config = dict(
    n_experts=32,
    experts_per_token=1,
    hidden_act='swiglu',
    normalize_top_k=False,
    routed_scale=1.0,
    router_cosine_scale=10.0,
    tie_word_embeddings='early',
    optimizer='soap_variant',
    train_tokens=458700000,
)
Below are experts of layer 3 (counted from 0) of a mixture-of-experts language model. Rows are named router (the router's row for the expert), gate (a neuron's input weights, with its number), up (a neuron's input weights, with its number), down (a neuron's output weights, with its number) and show model dimensions 0-63. Each number is 200 + 40 x the weight over its row's rms, rounded and kept within 0 to 999.
Before each expert's rows: "gets" lists some tokens that make up at least twice as much of what it gets as of all text; "comes before" lists some tokens at least twice as common just after its tokens as in all text. This comes from a sample of Wikipedia text that the model never trained on. Tokens count by the router's weight.

# expert 24
gets: "\n", " |\n", "\n\n", ")\n", ".\n", "==\n"
comes before: "-", "|", "===", "==", "=", "The"
router,273,222,162,128,164,222,130,148,266,265,164,191,124,210,134,192,193,153,257,141,169,200,126,259,193,200,226,230,212,190,163,205,224,164,226,180,237,244,229,201,169,241,177,115,168,170,134,299,198,186,225,204,162,205,202,154,215,236,222,220,164,244,193,176
gate3,211,228,236,153,198,118,271,158,210,181,209,174,215,197,165,220,159,251,239,236,146,204,267,264,158,257,197,181,155,273,202,144,158,216,252,199,229,196,261,198,214,233,204,296,121,197,271,226,173,158,108,206,183,133,251,205,206,111,166,197,256,222,108,236
up3,260,255,213,197,140,165,234,167,241,202,250,231,202,237,179,171,188,242,222,249,124,205,225,261,204,239,158,187,250,227,216,151,167,214,237,228,183,168,272,211,247,210,183,280,188,152,235,257,171,154,162,244,254,263,159,164,160,144,161,200,211,225,122,242
down3,309,164,206,167,91,170,210,205,266,189,189,211,149,222,138,209,205,166,132,224,230,184,174,222,212,168,220,140,211,196,206,150,193,170,203,207,222,175,183,170,172,273,145,187,129,163,147,143,175,235,208,239,325,313,203,161,226,236,161,257,151,148,178,179

# expert 14
gets: " was", " is", " had", " were", " are", " has"
comes before: " a", " been", " of", " not", " also", " an"
router,266,239,229,170,188,194,190,150,182,169,178,235,217,161,157,217,131,159,261,195,172,155,163,236,207,239,217,245,162,242,171,197,209,171,258,233,235,161,246,216,141,214,99,187,219,222,193,272,206,172,176,233,289,252,257,161,195,219,197,186,223,216,141,218
gate11,207,250,237,201,221,216,238,163,167,215,161,263,214,230,174,262,217,191,198,211,193,229,171,204,243,183,211,248,167,191,211,173,191,197,166,232,157,243,215,176,253,245,93,239,176,172,227,191,192,206,247,205,281,209,258,236,209,213,213,243,148,140,262,169
up11,71,137,232,141,222,180,193,158,205,193,221,208,192,159,235,213,138,179,159,149,212,191,172,125,126,216,188,223,202,218,172,198,144,178,150,210,253,196,213,230,181,280,237,128,161,245,152,193,215,234,248,133,211,182,249,182,191,178,145,180,158,178,204,223
down11,200,202,176,201,161,168,188,206,204,178,269,151,297,212,192,271,199,196,167,209,186,189,210,219,169,253,247,224,110,213,166,182,208,279,149,133,211,241,155,202,111,176,204,129,239,134,213,259,244,199,214,252,181,264,161,198,171,194,202,184,340,190,168,237

# expert 30
gets: "ed", "ated", " out", " over", " up", " under"
comes before: " by", " to", " the", " in", " a", " with"
router,271,264,169,205,228,237,192,166,186,238,114,167,178,231,169,226,184,138,223,231,162,177,132,228,178,245,244,244,209,225,183,204,170,230,174,281,213,204,268,146,214,176,181,147,216,153,196,182,166,222,272,145,213,230,201,153,155,207,232,222,159,220,247,164
gate3,271,197,212,251,97,176,194,195,185,244,256,103,205,297,214,233,211,165,204,125,225,188,247,241,188,236,203,237,193,230,259,151,276,233,91,209,246,214,166,201,114,213,154,159,171,220,170,178,165,246,206,169,257,124,166,231,258,188,217,261,200,165,172,189
up3,117,168,192,185,255,245,248,265,198,223,316,171,196,222,255,201,279,213,241,181,201,160,188,194,254,224,188,215,196,234,167,237,217,195,125,160,246,166,225,196,171,260,152,211,253,166,222,169,259,208,202,215,279,172,237,244,119,236,146,201,154,151,89,154
down3,213,262,201,117,178,184,205,171,241,190,185,253,162,144,229,234,202,164,171,218,225,298,215,192,251,202,262,100,259,280,253,178,191,252,170,253,208,166,222,204,202,131,168,166,218,218,235,95,202,251,301,205,160,176,228,159,110,175,238,140,239,175,195,216

# expert 27
gets: ".", ".\n\n", ").", "\".", ".\"", " ."
comes before: " The", " In", "==", " He", " It", " This"
router,261,156,117,186,266,224,158,219,191,261,167,223,188,234,181,221,212,166,210,186,147,171,135,295,187,226,165,220,168,211,170,292,199,210,296,210,213,224,232,234,185,209,178,184,204,171,189,221,203,171,250,171,240,235,217,182,195,265,229,189,177,211,206,229
gate3,234,149,281,255,190,143,218,169,221,222,90,219,190,240,211,216,171,200,126,267,164,231,141,174,186,187,187,181,197,227,236,165,136,209,204,198,246,264,215,157,200,167,179,115,226,213,238,167,232,162,140,171,205,197,182,194,155,197,201,213,246,259,165,243
up3,192,215,211,182,174,278,220,277,198,241,180,234,206,233,176,137,121,241,205,165,174,197,259,144,247,195,207,218,236,110,215,169,163,157,255,225,300,160,200,165,223,204,129,266,180,124,179,176,236,195,191,207,227,178,200,270,206,179,227,180,180,233,263,195
down3,187,201,245,170,204,243,160,233,197,231,150,235,181,223,206,207,217,207,209,176,141,221,176,64,231,215,154,234,253,160,245,235,134,202,209,175,246,144,250,101,236,215,109,264,169,143,195,87,271,217,195,231,219,167,201,205,232,202,194,267,136,209,197,213

# expert 12
gets: ",", "),", "\",", ".,", "',", "},"
comes before: " and", " ", " which", " but", " the", " he"
router,281,183,180,188,210,239,156,172,209,239,196,196,200,210,158,264,236,183,211,141,131,203,117,240,187,297,251,244,172,248,265,272,248,183,239,216,262,201,201,222,228,222,69,133,226,194,149,194,192,218,219,197,178,223,215,192,167,232,224,176,144,192,221,210
gate13,247,169,196,189,164,188,168,192,176,213,243,239,171,173,228,171,174,147,223,187,144,146,181,151,240,211,139,234,190,250,179,165,183,185,198,193,225,185,252,213,206,258,150,137,238,254,223,221,226,240,209,99,217,196,154,153,217,215,298,176,170,203,186,217
up13,255,244,205,161,194,206,210,182,182,241,159,221,234,205,187,227,191,202,229,183,293,192,139,270,183,229,226,184,208,236,256,189,190,252,299,189,196,190,196,132,257,182,282,241,159,176,214,178,180,142,192,232,191,210,179,242,121,171,122,206,275,196,195,165
down13,217,190,185,164,110,180,171,191,187,155,222,187,184,170,137,229,152,182,183,214,172,240,157,256,245,249,193,196,149,246,185,227,185,204,173,209,148,161,272,163,249,178,232,205,174,203,189,189,231,145,285,166,215,131,241,181,181,230,104,283,202,205,176,217

# expert 26
gets: "|", " In", "In", " that", "-", " after"
comes before: " ", " the", " he", " they", " it", " his"
router,311,157,167,128,170,225,153,176,188,271,136,138,194,231,166,213,93,223,190,150,191,161,139,198,204,257,224,237,176,208,199,202,161,155,210,219,273,249,232,187,183,235,180,209,224,210,221,247,214,169,257,216,239,229,236,197,165,223,247,193,228,241,205,184
gate1,151,188,190,232,174,201,242,183,211,164,128,219,233,126,204,133,103,223,201,152,131,198,190,174,222,212,220,210,213,154,151,165,263,152,227,253,313,235,224,180,203,203,153,154,238,227,214,213,163,134,267,164,178,215,197,188,182,203,220,270,247,194,249,205
up1,148,238,200,180,135,195,250,134,210,149,148,186,186,207,167,116,125,174,192,147,178,156,234,193,237,234,207,234,178,216,132,142,282,165,212,243,246,234,231,205,219,153,197,197,231,184,166,262,189,95,242,155,177,226,144,206,225,206,198,223,221,179,275,248
down1,192,197,243,174,187,182,252,172,234,132,189,189,236,100,180,251,308,254,166,213,218,127,310,183,213,217,177,198,178,153,233,133,173,181,259,200,207,146,187,189,161,216,209,222,142,213,212,160,209,188,248,179,227,178,185,195,228,211,157,227,174,198,163,127

# expert 7
gets: "er", "or", "ar", "ist", "ad", "man"
comes before: " of", ",", " (", " and", "\n", "'s"
router,232,205,171,190,203,250,149,225,196,221,148,246,201,243,139,229,173,155,242,136,154,169,163,205,200,284,191,217,191,219,166,278,187,211,237,249,206,208,231,138,235,182,178,168,250,189,157,192,209,166,248,217,204,181,217,153,222,213,233,186,141,212,192,231
gate1,230,100,150,208,199,218,176,155,172,175,186,149,131,131,134,221,216,214,192,169,160,168,228,205,189,203,202,201,108,163,172,223,229,201,233,199,124,127,275,194,206,200,213,178,204,132,153,239,191,167,204,139,175,193,265,141,200,203,250,177,175,168,222,207
up1,292,152,224,181,204,194,251,204,188,231,257,226,196,246,155,169,307,204,122,179,192,142,200,158,196,172,192,189,132,209,221,164,180,154,198,185,191,227,227,214,189,149,221,233,219,148,231,158,178,209,200,216,216,193,177,178,120,311,189,244,243,197,194,264
down1,202,235,267,189,232,190,247,168,224,259,206,179,176,218,238,201,185,275,193,201,120,164,210,199,167,199,194,225,232,258,173,212,176,153,184,278,256,210,199,218,247,257,208,222,178,178,136,256,176,211,158,134,191,241,169,199,98,234,242,166,249,277,225,240

# expert 9
gets: " |", ";", ");", "%;", ".;", "\";"
comes before: " ", " —", " W", " L", " N", " %"
router,212,217,221,204,195,244,134,143,248,272,180,202,150,204,157,239,205,135,215,144,201,148,148,203,185,222,199,209,144,259,169,283,243,217,151,193,280,163,245,162,173,228,141,132,235,259,180,164,204,204,189,201,201,211,191,211,152,220,209,219,148,190,184,128
gate12,195,114,121,215,225,200,218,151,189,217,241,233,213,168,175,190,213,253,148,189,200,160,187,75,223,168,160,242,185,212,147,185,176,214,200,188,261,189,184,144,195,185,286,218,177,250,175,182,162,209,283,199,190,195,164,267,235,204,108,212,169,211,234,216
up12,248,206,208,219,256,241,136,117,253,198,174,196,133,250,204,150,181,219,140,191,264,217,175,222,214,244,211,163,94,206,172,212,199,236,155,214,121,228,202,202,245,168,224,181,186,179,229,254,150,122,247,181,159,90,228,131,133,263,225,223,236,217,227,236
down12,132,184,206,201,154,186,167,182,250,238,137,134,160,182,174,192,200,102,150,202,192,195,250,248,116,200,229,238,218,305,239,231,194,170,274,128,245,256,232,262,196,194,157,249,178,156,211,157,227,189,268,215,198,150,225,157,186,198,254,252,224,158,180,181

# expert 17
gets: ":", " by", " –", " -", " as", "):"
comes before: " ", " \"", " The", " A", " UTC", "00"
router,242,211,193,218,202,192,169,139,213,253,142,205,182,163,154,256,214,178,228,159,174,217,125,228,214,223,241,219,179,219,227,274,220,203,288,194,258,187,228,189,221,206,175,152,228,142,200,209,268,193,277,203,215,202,197,167,202,285,256,138,131,306,211,212
gate12,195,208,233,254,221,181,244,176,255,197,220,185,198,218,163,234,291,189,157,212,205,203,183,245,254,229,158,210,173,169,176,218,223,220,155,229,110,177,228,243,211,168,172,143,122,262,250,234,229,189,176,193,241,213,246,202,255,210,195,141,175,191,215,285
up12,188,206,222,274,297,148,170,130,239,161,200,174,171,230,159,248,244,186,162,237,154,247,180,263,261,243,171,221,158,180,193,240,222,198,154,232,178,201,175,226,216,195,207,199,152,192,244,214,242,165,141,189,196,243,206,165,213,182,284,118,160,234,240,230
down12,214,205,148,221,260,157,229,143,165,189,211,179,200,192,209,154,248,169,205,229,201,256,182,169,160,147,183,130,168,238,264,294,201,150,277,217,279,188,172,156,178,202,271,171,184,158,210,223,204,185,166,241,234,197,138,175,132,245,118,187,213,213,175,166

# expert 21
gets: " of", " in", " on", " for", " from", " at"
comes before: " the", " a", " his", " their", " this", " its"
router,240,224,162,199,238,181,195,87,170,317,200,209,162,209,140,229,161,207,198,233,169,194,121,297,189,218,219,263,174,209,176,273,174,222,183,210,245,174,226,140,179,158,186,148,243,226,193,245,235,176,238,223,207,222,186,176,226,232,239,168,183,196,167,187
gate3,210,207,107,181,152,272,102,171,185,219,213,187,177,212,232,226,228,200,272,171,262,224,232,184,171,136,202,150,164,149,214,239,222,201,240,153,221,148,130,87,182,199,213,214,199,263,222,113,260,189,146,220,170,259,198,244,198,159,250,194,164,213,183,113
up3,231,162,217,206,234,240,207,202,294,220,152,282,174,278,174,150,235,213,199,190,162,185,223,159,230,200,184,96,161,256,206,188,220,157,164,196,271,242,223,259,174,231,278,210,188,145,144,209,183,158,246,188,302,202,230,162,203,212,243,214,259,202,203,172
down3,220,193,264,208,209,182,248,191,295,170,167,309,248,244,171,160,223,220,208,145,161,217,232,153,148,134,263,93,191,312,152,210,204,187,190,185,269,226,199,163,265,205,159,229,192,168,158,195,215,180,212,247,242,259,217,164,124,226,214,206,186,210,222,172

# expert 18
gets: "%", " time", " years", "s", "ions", " some"
comes before: " of", ",", ".", " and", " in", " to"
router,217,231,163,155,221,226,184,198,215,247,216,197,178,238,211,203,113,192,212,166,139,92,153,244,238,276,194,202,200,192,229,232,202,197,234,214,264,190,221,207,205,172,166,177,213,236,171,243,224,201,244,203,210,247,262,219,188,242,164,202,175,222,223,274
gate13,256,162,181,213,189,260,208,191,277,170,182,190,210,202,188,276,305,196,213,283,226,272,213,162,181,198,192,251,115,203,152,229,246,248,141,269,239,176,192,256,200,175,218,168,139,270,217,181,174,233,202,172,259,175,217,156,266,134,210,120,253,200,223,173
up13,204,155,131,234,193,196,169,224,223,212,214,177,158,177,266,247,193,183,197,272,201,140,244,169,221,175,236,177,282,226,200,229,207,198,203,203,153,173,262,229,100,231,292,110,178,94,165,211,207,221,234,186,137,181,212,200,218,265,210,168,143,166,161,187
down13,175,172,248,213,230,181,205,264,116,174,155,233,197,170,295,117,169,192,116,253,252,138,165,145,240,233,227,202,326,174,226,250,177,177,228,227,209,160,250,177,223,230,196,140,236,181,178,171,236,223,217,208,199,235,223,222,190,227,240,245,180,264,220,236